Below are experts of layer 2 (counted from 0) of a mixture-of-experts language model. Rows are named router (the router's row for the expert), gate (a neuron's input weights, with its number), up (a neuron's input weights, with its number), down (a neuron's output weights, with its number) and show model dimensions 0-255. Each number is 500 + 25 x the weight over its row's rms, rounded and kept within 0 to 999. Numbers have three digits each.
After each expert's rows: "comes before" lists some tokens at least twice as common just after its tokens as in all text. This comes from a sample of Wikipedia text that the model never trained on. Tokens count by the router's weight.

# expert 40
router:449462554431468435463389464482544525479515481456507502456508513498483501538486506498500467508520493491463471538468507511484514520493531528502446478478506496478488504503510455514512485499523473493524532500467531518514483494504500498493510455515497512509457508483541494509534473470441503515512521488488483482514488511509539471510509515509529493515519502496523517492491485477538531524478495493486491564521509521518463513501489493553483500514506510501512495468503526448486536468546500509469504505493518451519482477499503509492510488513462497475479457502484496483517499513544497503530509496515525535495541486464528477548498491557464517498524503483493509522503509469477482511512480509474481488485500500478442506453490471543527457486496482494475466482536516476492482511478519
gate0:473475490495520477520500423476527486466538549492479451448472495483489487466486465510484516528515492508497522513525534527489511452488476514530470516466544476522502481479480509496502502480516479475516489512514485478463487487501524563501515514512491486496488471458567476503512510506484489545481471494516508512465471466517513448520483509500508535507515530526538498514519474515478480475512503541545530522503473495512520479447496523493483501508473525474483470489493430492500504507502501504506476468496448531488473519500526521487487492547490478489521521479508505465502498493493501478518504520490491473517486483472471496502502531522529491478526493498528548489522487550469463464515495530517466482526501505479567449492516487470482488484517544477513474449466452490526487532504419
up0:488516524499484538484476545510474527490476461495525507511511469499481500530497539552497503476493506504458492477514533487478464505499532514477512504506479479491522507547553475493462510561518498521473503521442505475555492483524514493509503500480512484497491503527519511484473475522498476484516504551504512497521506493506493561488529473491521468514516506478508529487467535492504501497481504455492489527493544511508487472529513454510512461486539509519464519488491538502496467464512475515518535490515501510498526473474480482502527480485487504489491491559465541525527530516471476540464479487544520519475527544523494521462496529420474502502495474483478464512497540482544549526524483512449496491476500499522481507513539422532492502522510493539507525545535534501459539518485512
down0:540450492490479427464494469457485508483477504509499492516502494488535538519507490503490453521543518520461506495521521517483511520502492538485519534497556452491499505464522451511461501543497480508496536516516501462469465474490493514491530490532474445457487486491495518505546502521495490489505490485494517496483491526514499490484511512472534458508531508459512462463557503498488497544459516537475489507503489488443505508485514516520500482543533494509519490509525477510549478548535466518471510508482499498477491460551463505507481470554505474486510505481468500481463515526518481478489513502514538494509504442484515495499497526444489521468571480488501500472506512483503509527451485527457517493513462480492515535524489493504527492490446506539529493510524537475515535503475491
comes before: " the", " a", " his", " its", " an", " he"

# expert 94
router:485440575464490438450462460440501544501487497500511511491461507490536482516469497479518467487528514510485464546455479506464484505494543484472509503490499479452468496471513473474502481510506474459493513516461523504529484496432494482459490483517493515525462460505514516530453508505491511510517508474510449489516489512476531520481531498541526538544483471504489483521493538480543516464502473498525482542499507538503497469489495468541504474532486497493457476476539490483483498512524486525478529511486529446448476506491543497519518507496512461502450492497524499472490495496512505527471515513486509540495518494484498508533519485509485488477533487486479512529467496514490476519523475451524476495539485523510462488497493432505478473493524510502486499481498473487515472499460513
gate0:530463487565491483510510507486486499494510547495506535507500482529520461527467477514492501493491518520550514495521475544503486493504523511476526478477450470484508507515488532496553516535487561501506470510454501518492508484546498577520484458513503506489486502489546522487482506525549491463498509480550486466524526514483501495501475521524466539512488519511503478551517529508505486502508479516504516478486524541553508483484497493498486534483500488512446536493502498502496513470500503506518556523513554520454572500506523509471549507519461542469498518492509452475546468512539512471486508548524452500476525526495462494499545507502555490457513510477499499514540514523506467538551512506486481470522531496512497500498490490520498509460510499506501510473481474525498475469514513
up0:470494511467464533501539501496538552502511470496507462505518523472481539471494485519502497492473492488494487478524533481510497500523465475506463488532546527483496523499498501498491493481497476475499526497522484480551484486444498487478491538460515512499547531487507518522560466492460512491517496511432483522493468489510489509490490489434511445494487509490504523479480493494470537472496514481473522520504492470490501518488514529494510476531529478487537471499497551470515493528522440471482459474491458484549481472527440495545478466473520460566500474481500521516480546472476470479472495492472511483504528490527500473493497492499508513529492447499462439474514501480496510449465482512507516537483485517482514535480481546496549485506505489510472499533488539504517473483512523
down0:521487523533461469485504518495504451502498474496468486502501572512459466481556509481429529499496526506497506514497540539491476505500528504521498528501521549545467497514479525481476474530486491496513503504543487519473492528551517459488505485486492495454532523509491462487548523479516498501523503491529482536428500509509491498509484471499524501522490471509456502477455488493506507513492542522504484530476511491486469532527531431521465543502480534502457523512493522501524482495512495504459494493495498528532526490465516547508493493483521546499519505515501479479497486497459467491474536519481515459506561502510469480517511498524479494465505508526460475516509493495496511494517548475487506523421512478532475480474495496530541456524476486515487493528542465457497488522484508
comes before: " to", " by", " in", " the", " on", " with"

# expert 63
router:475498530463464483463464477438544498508498468505510524495463497467505487479484475497492450487494521503464497532484537475458499517509500544496494456501531469462520486505535473498546487481525482499511526527486541500503494502481497468509476527515529534493493478509522548541470481512493500522511489503506430468511476480511520444493468517498505504543483479489511502480529453470525532496551492491471529521498459504476490500516486508523482505525551467467480476461536484482485485473486516487488486514452495484507452504523495492528524526527498507480489499498470519484483498507516535516496481535503500545539523512487517503530513489522486445490539476447455523503450490497513471528487526446488446537482543518514494501459493496506506491483448475492468507535517458528491492509485546
gate0:528507510544556493481481492504472499523519541472479462531463489489494488508530518505527466551484504463510538471486478561512503499469460522508535418497501504464489489502509524531508459524499502504469524493503554504469486479518482502511496506468477543503514499439479476502484492517555509494508515526479474494529493480458501463526519524484516500472580522553514502523491494490508474457511511519465451464483492468515473476507509530520522453525490492494512507504512527489492492472510476505453499520507499526517493472520471447491489497520479533501511511513505530501518490509507504514527498492480497473486474506470446507505538486512525493563535523490470512497496517460528462525487496490544546496489535528461541532498524476485483492454497510473477488513536522487493492525552517
up0:501506482493437504469473520501527514457467512533501503501512448538483528480508524517499514436504503512499485509482507468486525486536545481487523544533495511500524488472462467502493538487462506483459514504502450523504543445456518508476490501548503486505512517507526476509492527450495504511470485501478491497467490503538489469468487494520469532530495456476503508480525520510483521549445532518537496560520500485525504515482486507490507544524503515499502475514497483451497451511469489520546508499495450461453537496480481522490496522520540483495483507515489485504478511461472500486464480472515499508479509473541523483471481527476482462466466488513515450462516492489448517467493525498489493470514454455511498458491473528507536517515485467517507478495491440509515491526516467
down0:523515496496507481465528473487493474528536505489523493468481484528503511507514496504513534501455478531533475496462525502505442520466515486495507520527558490489507496509539500498529527518497482532467478465457503509482490460498512496454472492488497509504489538475514496568518517489543520527504508509535538530484497510510516457515552478488526538487541471454512485492482527529493450564463474481483525456535487475476520475500469496508519539502548483485554495515506480509498508502508527528505531476527537528464494487488480484514516500520501507508473483467499518496520522514522501530448521481483507554481494510531488496532445460512504492525478495479533458507493482515503454486509501473527483503519499501503533531510482562514480487504552483475526445472521538514470548500506451
comes before: " |", "er", "ly", " member", "?", " new"

# expert 45
router:463482608484418535454470449447515535497499496494501529471509524491461486489444507462490454477545485476485525508484508484495498496545518509510496464541477506487482510501516461495499495517502438477512537507496543493513522505481519476466459479493490498479476498490553510506528465496463510471537519475494484493519504470509541490499502461498499510497513487488534496483529500478547505488508522470463513514492482545455514483482534490524523505508543467468494476453530507464479492531483495490492471494486515445531442498503499542511479522525493514483437508507529503476506507522533502476495503505462509541490523488494502487537493488491482486498526450506459502490485508503489505528503535493514484460508519512498469533503517484544497497518524490499473495492504480537527466521503502
gate0:521525516482481500536514487498519485491498466475518466481485534498558519522478519497542451503509518490469528528460505482519482476476481475462568499561509498508499520525505492470482523498472512466539517516516507484483487541537487502507502553483491492479473483535537502507499496505471536540526509500451484500518491515511509498502445504518530528473532500477499518507536484516492533532488499512472526462512511536473545479516535528512531462517497439483506484482451500497500472508511475479519471528495500502535493521496507489509495423525510496498458501459478473449473514463523437493474491465539493520492489511544483500472533478451481509455487447481519492469530529494493497508488510521494513514504477501484483511519510553441539465516521474468477485519501470471480515481502486
up0:510450513494476512507469527528507479509489495507519497542461478513439504494522507508486490500494539461488478443510522491499505490498499481488489545464511538501520544457507509520478525569479478520535469468460522527494493492500472501536486506542512498518501487507474490528521493506501508528508461494525515504490493504502522490516542529489494470470511529509484532522504531490545517529478488482515441540477509521498451515515501461537498548502518508518554503481480545547513475449499486502492508489500475516497503516548485533513497506515510524455498526489496496525471505477489520528486499487485487508509511533491532442511512482474567549543522489458497500517477543548519447513480526522540524534474492534502486521479473518507490510490450506491458482448559505494489488542517493
down0:494501517482484497470516493472511537557558496467493501488531524482533506511463517489473453482509540487519463472504504495474517454509521503515468482505479496534491501536507498442540496491488478553466511529539556504491465475485521497472520561514533473519503474498487509534526490480481534478510545474514517480482545446480514439505491503503537488513534490458523493529520453500500527523521541497457480479481525477471493507503492501567509482473472510471523488489504491507473527509502493492502489517510524478517485449448487482477503450542508455504503495510541467495487459496475495541503513484478513519474480496497518536527475537504514482527480433488505517516525505483518471514521517503464527517464453533489477541517495517526496455530516512509504483521474502497473504531504483
comes before: " |", ".", "–", ",", ";", ")"

# expert 86
router:472491551488451500474451484450563525516466498500530525496457506483447500491507505485468461463520503483490483523488498519475503497529488485506460509481515525485486509470532487519468471472505488492524479492513538505508486495507474509504466506512448510568470514516541481485512481500439496501538510517520446521523472505502540500496494488510518504523521538516512490533475508487533505536536517478491486548490463528514492490471523480542527491503485504522517467458562494483501478515517515536523499485512443497540492519510525481526497497491495497519497501499523506459490526503482512474503497491513484552504527486527485514533488504521479494499523486469484499467488470505489491528467488468487449484543506565502465509439517464501507471449492447502488495520538473525479442509486553
gate0:474524458504507500487518517494503485443518529512514488498521473500525486462559516492537505479508491461481491524518496460500502520467521495485515437508490483480493503522508488454526535512509510475415501462495487482472487517514539530523482537458475497482510495509524498490486497465503470517476546485471498498507499491517508470486533500490516538541526460515522508526478470527453501508540534509504461492513430511499543487495497516471480513518480468541480459514489452489485539520508508507476447494511505482489473496513503507514473490477532467483507515505522470490526423458480517455522506516494485507522445517451526493500499519493529507503484487528516490520522467569466510481504544496489508501524503535536521475462520507436480525518484504518529513500459486518476488508534527
up0:496501503520561472504522508528570454487502483468500501505507476533503424510511495476546483463443482499510482505515504547541489488491500469468528490471511504520473522513497512477538506487491495483495511470505508488483546518519512531526476494503487487518531503504521504499498492494522470490479532508457540497494494505459510511528560508453486521491536482550506483498470489496465510507500517478522468489503506471536542518520513502464466513512520528532504469480457480483509491487466515515477461515500466475499471450557513496505525498488529481498514505502492489445526482460449547507509509536501488545486472458442550513497521508475477493530440508539521475558526492502475511477509504512477468474535512540477509492505520508505482512535516507474506478507461498451492495531465509
down0:490501507496513522447471448489442499507485466513510419456493495485535482539497469542500473530508509469506509458504464518498496496509501532515482468478512516501528496506484515482501537503482504506529529522508452506517453470515527512439478536454491534436484494516543521511516502493483525482508482500538525515531531502520488517479530481472484526476457535478511499511519503483484540549518506546481503537485519498461491505486512457514501504560484519485489516493494525451514484534489474538498452481494497479466513493476531493499537483502496487511516505511553505480520482548534446478494500520503492542470491505500487545516464484498513526504503498515484472493496505486514524472521525495513544531466502476500504531513495454542479483523518501509464504461515478532493515554455467
comes before: "\n", " |", " -", " —;", " –", " is"

# expert 11
router:479480552473456455452455476456511544512500487525532520487498514522493529512466517502486475502510525474479495537426513468479446491519513537514453500446472521463504514529512462506477479492492467483513531496515522540510476485447498488492494477460482491507514524459493519486499482500480539499510488489535456507504539478517527468492518477499526518518516461465508507509514509484515532537479532518487484504508489504515512438488547487526486503537471509468525500422535483481485497510525491541489509509487547494488504508482495454530492514493472516463459505499496518514511505525497499491461507497527499531500549537504506483524521522514482505502549471481465518472477497500504464479496503529467433482493505525502475496459498474494482486492482507518439500528510436505511496527490529
gate0:485508488524526520470467522489498459490549512498507527497497488503473476485515571545485506495530541495499474530519519527507505517490480463487460517490548526503538473549509513508556524495534522506515458520528524476544484521511471503488472464515508522459523460543516543461501512468497474498496520486441490500524471463458491488531481491524468457491475484510491531509465524484519509530513508520517513501524512484540510487540493502467494508481535504520517467491489509531514436497533511510483529479552503452477550533490518479474502473502535532535513491498491512496493457499509506483499527493481515515476493493521517518485488488462530500491499510514513528494475509501496524488511481507504517483544516478501480507501452501446500491516494464505381505477537481489496494459530518
up0:500476507527480485536479501507491443471513514467478468511534481492474480500500530505471524495505487548499502474479530526491519479489486491500528486467539509535506479552525507521521519471501494499548551514511530468534454495505488531504469496516485531502541482462516476488513519517491461460498533506452528525520508517508471496516503514494476469472482509507495556484476512483507501534523489526603479473473532486523475480534476468474489546503507549521501468523469503492486493533498513487454497440485523522490480510473532476491475450517500547512503464543495484514497469469548541469482549520508461513457506500540512529491471511503539484481520510516490483510491492487513529481488508533509491509513519534508463507487515506466507490501495488507453524520501453531480472494553525
down0:490487492558525547533495555495526512520550525470488457517499488473522468507535490506508539483500510459496486503474527514459523476504469487519509506476468493515512497504515470497524464501491510511507539551479522502482484518508465512485520476524527488519536497473525466528459525493498544533488501473485528530530496505494507526518484483505536486470479491462532527503514527447556546489520522521468519533491492535506490493524549498511568515495430525509505487482552470488508525502458503513489466498490542512523504496530505557468498481490505481495488528486495534494528483526512489501506540550524452484497491559463516477517477504518512538480523498502526484521503474502505544498511478505479521494466497518511490538486473452519496502553487452500489533504535537503489498463541482
comes before: ",", ".", " and", " in", " (", " of"

# expert 0
router:497464556497476464413455462443532539507507494514508494488447493494512485518447498468525459467532534533468477560442490509471489486479525515489477517509506491475486482478501467478516488538514486451507516512485519484559486522468507465478474478518525522528471463503487497507471521495485522527502515480516460497511499541489546500489520483544514523554490481495504481530532540482523535494511472522537475536493503556475513466518491468510491471530491511492486484485543509484483510507532498524476507495510492467490501501506520494523506485500535487513457493513536514468507474502489493511468496505505482532502505499469472525517526474497481495467556463478469497539471505514477473524516471460502474489539479517514456503497475436527501467518512497523501484487518505499508481523459497
gate0:547505511483513515478524490534548496476499496489533511512498550491503484475484568515513489520532503495511526501552519488467514462509507513510485470518457452530500487481521503470519513503474516489516480468479509471553467509521503487515451517504539471488471462447495531489503512450462516565477507497533468501458489489460446499489521514522537484489502530499480475504518476506495459507505443482480506476490507476503524470504550498447526486524488512472515479463510526535478496525523466512508465510508483527483476527480504494478497501515485508493484439522508501525481495510503474504506495525552496478565499558489442512486507471499518497513511491540530525482531518493537472481475502500476530480481516510487466519475478499505479501460480454498492480479504459473433526511517473
up0:477494496474501480537501485510472533542535528522455487465484483472487496499537445495532505519508472466465511495444453496530462524487475498497539510500545508511503494516514508494484490511520530504514544514477508500514545526477535497510525509487457520531510520488524455483525510515488486463547464484487501523488443482522508482528462476500475489492526513464523538496474477454523526537463499545492499501513465515503503530480466498496493458463493489523521537476482500459530504514470490467540491471489484525543479521518470516521500481471502534488500508520535487464490488490521539458512490527452516503472507512553545447513467536493517500491517526443544491517501484484509483512533475482522479532519514524528527489529510505496530480534545479501490509487518468496562499549501502
down0:484509475511508502535523498556464511518452485477479486488495505500531513487511481526492516522494513521479484470434494558515526482513505503502581529500534486528488527504467522522518504533499524503559520508480438513489486476533513501497522497493467543482529500471495455501535528536484516461474520456502482487523526493477514487563526489504471512496453535498514548504468490520481531477537538510523493475501497546476511510484459498527433520472472483501479488530523493446459561509457529506505449491496522493473496495492511493528495526500462504506497468525493506481516510482522474487497504485481534492508484497553495499544502507488482490469506517501476549498494477541483488523545496504528509516494545529503516471518492554468471470514492520480486510528472482504489482529486525
comes before: " to", " by", " in", " the", " on", " a"

# expert 24
router:450461542477480475441461467467519546524515484491512480488487517478495483532457527505501460470533526495524470517474485487462466513479522507522444476473504506497492558493503476502518481503509455512505510470492514495518486486474509502486495498502499532507477515507525525479489496519460527508522519484541469508531520501506486495514528510501550518514518489505514529530485498454540504500492508516490509530501475514502462506501545466506501513522507501481521493428539519527462501496505513494465532485505508475483473546505503476539480540508498527495433522495491479484512500520523548498463512498546523558489529524467527476528495535507502486538551478501473481479469512496541475446481517490486490476469529512549461484440510464476545511505480469490493505510545484484522450511499520
gate0:477536496506525505451543480526438498536485498504506494478524517491483498502489494486497531496519501489537513498442518468461506492491511482527470529453465482544459500504509510547456464476475533518523536497477534488478519486552541467538555485514526477490477483506475506470466478482481528509511542522505486517528524504489451491478467530481524490421517498467550477519525487480496492510466515496539537502490481469514496494477526488529500498549485490464471513511497484539492502490486499491542500528503539490514489502486518490512536523535475526507505475479497498488442494554526477493450489485508505520485511498509505459486458458506556484523518485507498445459515503489543502468517543507469499484529521533488512495523473493489495528467476497471482518478546526503504518504521476
up0:464495509470471491484546460494497518466447498476515474492481531530492491489495494521456536488499492521462501450453532485518534521515545506495510496522531491493506486469497526492498508498531505464519496528471485481505474522477502504501501528486508486533494512451478470514519466478511484521493483494491500470457538472534510515514492487484468517490448491498484505491500507474511524479491502524502512474474491548506481500447532522469501529484475503501454552519432472487518441568507462509485505544524499495502535441521487504508471418501497523516469496497494532489519460538524491503547518489524493493538487498516487495516540530492495533483512553460528521481497502511520505562533500444516454491501489487505529506514507512469497473516458520534489509485520449472516525499486482
down0:491525522539491508522456481503513492494483518499531496515449504537498533459511469479527474508546512499487476492509478541520491488500495468525551500514456450518470546514537502490500488502479507501482495486501484488499525502517515535505498497516514458515488542480503506543519489524521494537516500527527470493515488496509489487456495482481500477441517500518519463516520464502481476517496468509499520519481511523487509471488534520546544525497472462498526553493498493509467462527545481501464449535473520521509435502519477495517466534442464466516506460520485515524487470490501494516499479469485506459490476538505535493490519486518494544483462474488450496500497450472515544478502486541486500478515476482546512532545487527559457487498466534452504546503534477523501512481466502
comes before: " |", ",", ".", ")", "–", " ("

# expert 41
router:482476537446439457458405469479528523482490468469483543473479491491497506512469522495505447499518497511520480500486470522480509545485533535485476474473494503491501526499544464499488485473516468485532530497479551518526499478494514508522479465497478520529490546449545502511515477465477491513515529504498487477507472500517508476496496507507513484537478512510540538497489513447519531493497515506485463534506476502497447509517495471529497518507522480503537504450513515454511480481510522500480468482500521482503489490498491510481518490523480505449485478505488491470527507522530500488479533506504516528483503509485504451539497480580484518492524481497492507515502531466486470535516466501485484495501474488509450520479505437572509476501510477483469457493522490468509468533462491
gate0:504464513505493482468503528520503489499511524538491524463474493471518499503541529499510524475499489492479447507495540485493479494498519504503471528469482521507484523479531489472450501479519557527480515462506498549504470547522480467438459460510514481496483529443577505515529468477495483525470508531505522501461460533515489513450503493501489510533500508527539502504491488498529493441509486507510477509512509519521570529525499536505505532486536499473514476461467519461483493470525476493481507493487479503509534475457491497517490459475523511489505532524491483505535492513535464496498481521532501491553408529468503506499506492437517509490510508498513494514486522523509518504530514533479475493489517472506509493523525466546516484447526514516494483455511462499466500500519480
up0:476507501518512522558520494486509505530502459482525448491517529518510495474478440521456482537500498517494532505527440516501516465499493502516478512540527492502546521495491510498548504471513488496528521486480504463515512466482511511530504531466462512509538480537473500522497502509466538509529478478477483529479516472518515538534482503506459483497500499494476483528510512495467482519503486523525524490445511477476484524518496451499477458495468543509525542512543506535494496488483527507470467542520517472464465529543529501498481541497487493508500472472510477503496550501479492454492537492468545469501542476498476475497546504527470446517516471515430495480543449525506468485478526496505524481499485549512501509507484543463519492555500488501503503537499527533486497471516494
down0:501526517470473505487489517469484525462502477520511533541504507473507470521540511492551524502492476494485547480489474514509535494490545496513517493522471476462494479472505495490485446516536520494468467506501515547529456487538521468479466500536476491510467516487537477534501464503538456488529520494459475510544528522567516499481489514462484466524513510515539498533496490501562505497515464526522463488471481465471460521486477558493525485488529524474500529552469517496502522505534499506479475495498508512531513482511521491459508506488472515499534520490485494452579500515521521497496517455482506515508488523494492490539501491470500475448494532460498491518528477566491499509536476522494516485475468465477480485513474489491513479455518474485537498504492459508518521498455514
comes before: " the", " a", " his", " its", " an", " their"

# expert 15
router:443461533483447518457453407459516530494504453540528503468518502479493496464500479497501503463516525529505505512487492473474485472504498510495467482473516511500451480511537482482491486508496503496524484528494507534545538493482505446492462467497517533487463489525517480516507526490461523503546496477517455494539503507523489494471544503519480517579482498498516493480508474511499516454501462467500511514505525520466473457481519479518472512516524488485503495484483521508491478502461479490496475533483519521478457476481493516503523530527505505489473492501468492508520523498521520497498484486518500552502514496504513491538487459534492495531546480448454492504475513459516491464496516488502494508474485503538453471474490427549495499515483492503456526515497468492453497522488533
gate0:507558444509478543503493506501510481503491481473519484524529492510535426530522518528529505499461565544478514517549501464470470517492489510566527489475523496477507495508517566473520544496496482491495497478505493538501507526532505522522456496542486516499494503535544491526537495509508481499499494498502490491516476501541482492486469500502545524482500494476510476480511454507466482463506492543472561472484507492530526505491517515499511488504491489507516490498480491497523549477514476472459465516519530493519512487494528472499506484489443458519527521525490482512508480517513516444513509470538514501453495517480508490486473557558471507520513527465538502550528504501493513516491511525500490543471514515514511509558513502510501499478533520537504512491493451579485495484496504
up0:494443483527533508445487491507541527516500507528484494541498460512484507526501518492530534506480519516484498543431484515496555516554505521519499503532505515510519519495521491490521517504523474509482501474483519477499470468537514510504476522529494492450515478532501472477498498544512514548477526469555509545542525508543523490525520486558544469519510477464515508511504528501538506520487496493520485495520535485514551468493483546475534510499496516467515513509450505505520527487532486532484498524494503490479495511486497529524462507520527504478478531512511481465500489491483532523499504510504530524486523521491482472462448543501515507463540526530487482496543521488498541492448513488476501468552491544498472479505527494531535499476440495499476481530513484483431544491512484
down0:530516508472530507461573462496465498519491513482525496510482495474503484523510489542469513456493469511529502465512474531490512476479528508433512487493460521514528472541478486522471493468495520523461502480511485501506498498527482480482524462538435532548427540503524504511475526461462528466484534490530517460482482496492457509499466504458493495507524508512548438534511508496520482479497518498492506508540499475513505464491471540498516472509538488495501519508477496484492520485497462495477526485486532509510519525493559499450470550518514475477477533504480496491519476528486498509546504519517507486498506526497477502494533503526482498524525552504452468495460480479474488456511501478504481481488479496457495488518465496467484505466539440509481517495517499486482471474519544
comes before: " ", "\n", " 0", " 1", " 2", " 3"

# expert 3
router:459494539483443452472450475449553523493508499518529500479450511520519483520483523507487483470525506501533498540466524500494486494507498470525477472503509508444473515499494471521508533526522446464507522520529517521536499481446508444462510501460490514486473505517524517534491496473472551477506499487484475501510492485527532492495518479485507473510455506476501542494479513487517535497491521501482494524497514554502450470516531448540528496518495518452509495449535502454494485541485531496484507499503510516490460471512484508534483480489484501470460480517518562504482517523472501503464505479505520540526542496499546508553525512515521521536517462471474494483490502482508457484494530499493476511481473492510478486434508463509514522483501472506489495542525493525518483498497541
gate0:527533480482485514537484450534543519502529490489514508495515512456477472480504539481505452524539520498517472524455511496454543482497505525512498493510515484520504489485496513517488515472500526409500481531523495514513424512502501543517501561489485455512481487508492486541485526528489515513518471494507512495454501454501496554544489528514477534476491496461509554487493483507499522529509477523512540503496525499522522451491542567511502517476484506478506522495484493521481516540543488514468521538494452505504462474489517513466510505523531482511499489465473478523479473553494504470504505490546536509509526486475481481478518516499475517522515502461478525543536503497501514512470544530510499505500508501463478488481516519538511497498483448533460464464482496538481501517470508
up0:531542514489470493492502493539468546552501520505507501479465576504492536466516531459521464546487537498483491516533506465461507489506476505519502492516483488552500493475481513510470475509545489421487494529507452458521445472490526515526493577472484455529535484493491513503479501507528496502505513496496512513507514514554481527508501483517467522501538508495530491523502493486508531543489480523475471486526534461512494447498564498479504455541506497530509479543503507479491506493500516524473494507514477524479503483487488485497514493518575501508489483491487506534429486525517470466525493481531506486516539500514498504471515563480495454545515479507493537505522486516499511518531510520482521485545478527494515500501510507495487518537480479496512491504478493544486519512513488
down0:503538503518551455483535530545473508532493512520508473509493489457490495515437504505467514486471514517481512509525501531532529482513517477544519525538538488516516502530521496502499499485537456516468517502496486492552497468490505490479501493455518496441507492507502520493512510504501549507517551484488489477526521435463513510448447461492499556478502518495509509513504521489480521473521536507504504474462530538531504503506543512530465482474484557487497537527480490486511515501495492491500525480562532507498491500477507443501473553516551467496515493499485524482523489512497457468504537486508525511487453523517512476482516518464533474477517480550508507519478497512499449480484500492492510450511531504500521535435487473447479516503505483510528493500526492457498516466509516
comes before: " of", ",", ".", "s", " in", " and"

# expert 50
router:466464558498473489441459446464525516489488501518526538494484503494527492507489502517497500485509478493510518555451496503490469507477524538468487463490500499506478500490531480465508483504534491500526489494458509551501478456451511466496490446506492504523512525480537512508486511463483522487524471495469460539487463515507511480537527466562537490510501508516502520500505472474528499536493516463484456500512525522493520480489507449515503533509507496484538491484526555514454470493522509528480503529513502499544481525536508513556493528515537479457506450511543516498504480528476505478465485504508502521475545516480521479509477476533494509488572484489474458521485497515488485500524524482506459496504511546498497517469544482531538495512485487516500505517528485545507499538485557
gate0:486507509480520487419486488510471562536515471493466508495547459498462526502516500506490476515457553520501501481538461543525515491514466515522497532450510488500484473510530500509500476491470479524533538506478485505486493508528510511520468511546525474491485467504512506484515525461485491497561528487516476496504466438501521485498473480528511544488510514465544497475499491478492505545495469483485494523478510518494479459472571511490518534505557495483513496521539487501461495489490506522499468483494452485506515540528512509525508463504486465538500436469471510532445513498522479489475509505492483477456513469475486554505516481487540504517498505483518502488491516506521503497502536501461559488529510485452517531541537503486490470461515505521510460491484488469511503495475512
up0:487530448475549490464528485510479499466497510535526476477532532500524558510534496536493461496447490534511494499508482533556498509498467476505519492501510495516505483482528496530500469476459485507505490524479499510501500493509489511515474539506522481472488458480481501491519544446503527500574506459496501523495480452488498481515483522476526508475463487481516525495504460482492513545515482464491498533478537521518475469465583480511519533500546484481523488510508476514471470475494488479547469475483447519507533575501519495524506499511505487508494446461477505530447516538506538473504488478503478459454521491495505539515505485498511529511471479486516483452442494481489511516502496533508531495528515488444507502502527537497464507483500486504487470480501496508475480487491493
down0:509514464546483522539486481501551476485491531514504509487506512510567506519461513519481504525479513492456517506521464527513517530503459536477476527501514495543523490436530491452518514529523486494475467493534517494521500507541482468511482485497517490463499520497470523498480508498476496519515465445513518493470473464505529516521535537487502519519445487517462490499483460477522502517495486498529487525491547457520533507452534439503521444509528492459545458481501492487486477469444522490537484482474489485515493515485490508513474515481526515490484521482517489483465494513519544524511485456505521539530474509465523485516472538485552513520499480539511518492466529484513476494505503468471513542477518494480498471503466465538471560507470521521485518516487520529464521485510477
comes before: "-", "|", "\n", "==", "The", "S"

# expert 98
router:478473594470436495446478435445538515494515488508504549505503516502460502494471533498475478509528493519479518520476493501491523508532540509502474452521463496469496514522528474506520460526509459477498517504487531505528496493489510468436475483519467494494462475487533516492540456503497499458548497472501487494530485469499539505481514455524518488493492490493523513507519519467511494492506493482479493532519504511462524486490529471494514535502541494454499484493554521480446504514505471506484499495474492479525460520505517521514493486515497486473468512511515507512502489508502481480501499488482513587484534517509511514511506508517509481495508455483435484496443477485478482515519513486516480474474531517505452520473515493550478488523502498502494476484537474525521485562494533
gate0:502476560530449462458495528520472504522516516472511512510516483517496531502507506472503461490504452505528513456495468475508501532526468509498497498488494511510530486516504531512478498495493458503504498534484494497496538519502512550540502518538527470453495535496480509509460470516494475552522491457504476502481487498462503471488454487485493507462472503488495517475572474516484476502506468522473460469483548475503524530504514542529482492494498477469559516500570478541512503451465508496457528452529472499513503472505499519515461474496478522540476516514535509510484535492458507508489477520502507469516530510475480501526497504500553527472520552506503470480511500474513538502488523483499537536498501480493534468499515524526486562551481501516502496458491480475478519471540471
up0:519506465455533496511481483536509489479492484507500485498536540511474486480549496502524517481500459552461493552512527512499498463482551492508479498519483500470429509456515514485521487485496529486507513449495499511515491498489472488473502506461484535510480517490504515495520531518475530511481505543478501517519477491519492484501525527519513482533493465502482504501488472513488469485522476479513543515524435506514455495491505498490519506513514478568478512481506495450486502490484524497526478517509531506529535532521526496490518501448505462429494489451461518516508450537566496488501507530526510550487510500505499500463500529498452483491491476487481491502462522509453471532503473518514452472511498503474487528470474484534501454469507483493502528500534556541530472503448546
down0:468498523487493474485453450496565476467495495498525495449473481466507499464518496505543501498472519492464457470522508496557502507477480519465506494453484507498511496492470517485499534503467501496508507476498485474541574491498499483512515514479499535504512537504484508470477483517505523491479475515533470502477453472481464515493516522525487482483468534500513486501491521538532494489510496553480483556485472509540534489470516470534535499527491492481527484525531468511497523501504547458486498488531536467511532543469495445514489540506486510513488510501519489521497522486491499502519475487479478512480513521486509460449501528537486520473491538452500476495495506475510475424500491506460490531544532485485533517469483456494527485477535490507517553502449546478498519465485512
comes before: " |", "1", "2", "0", "3", "6"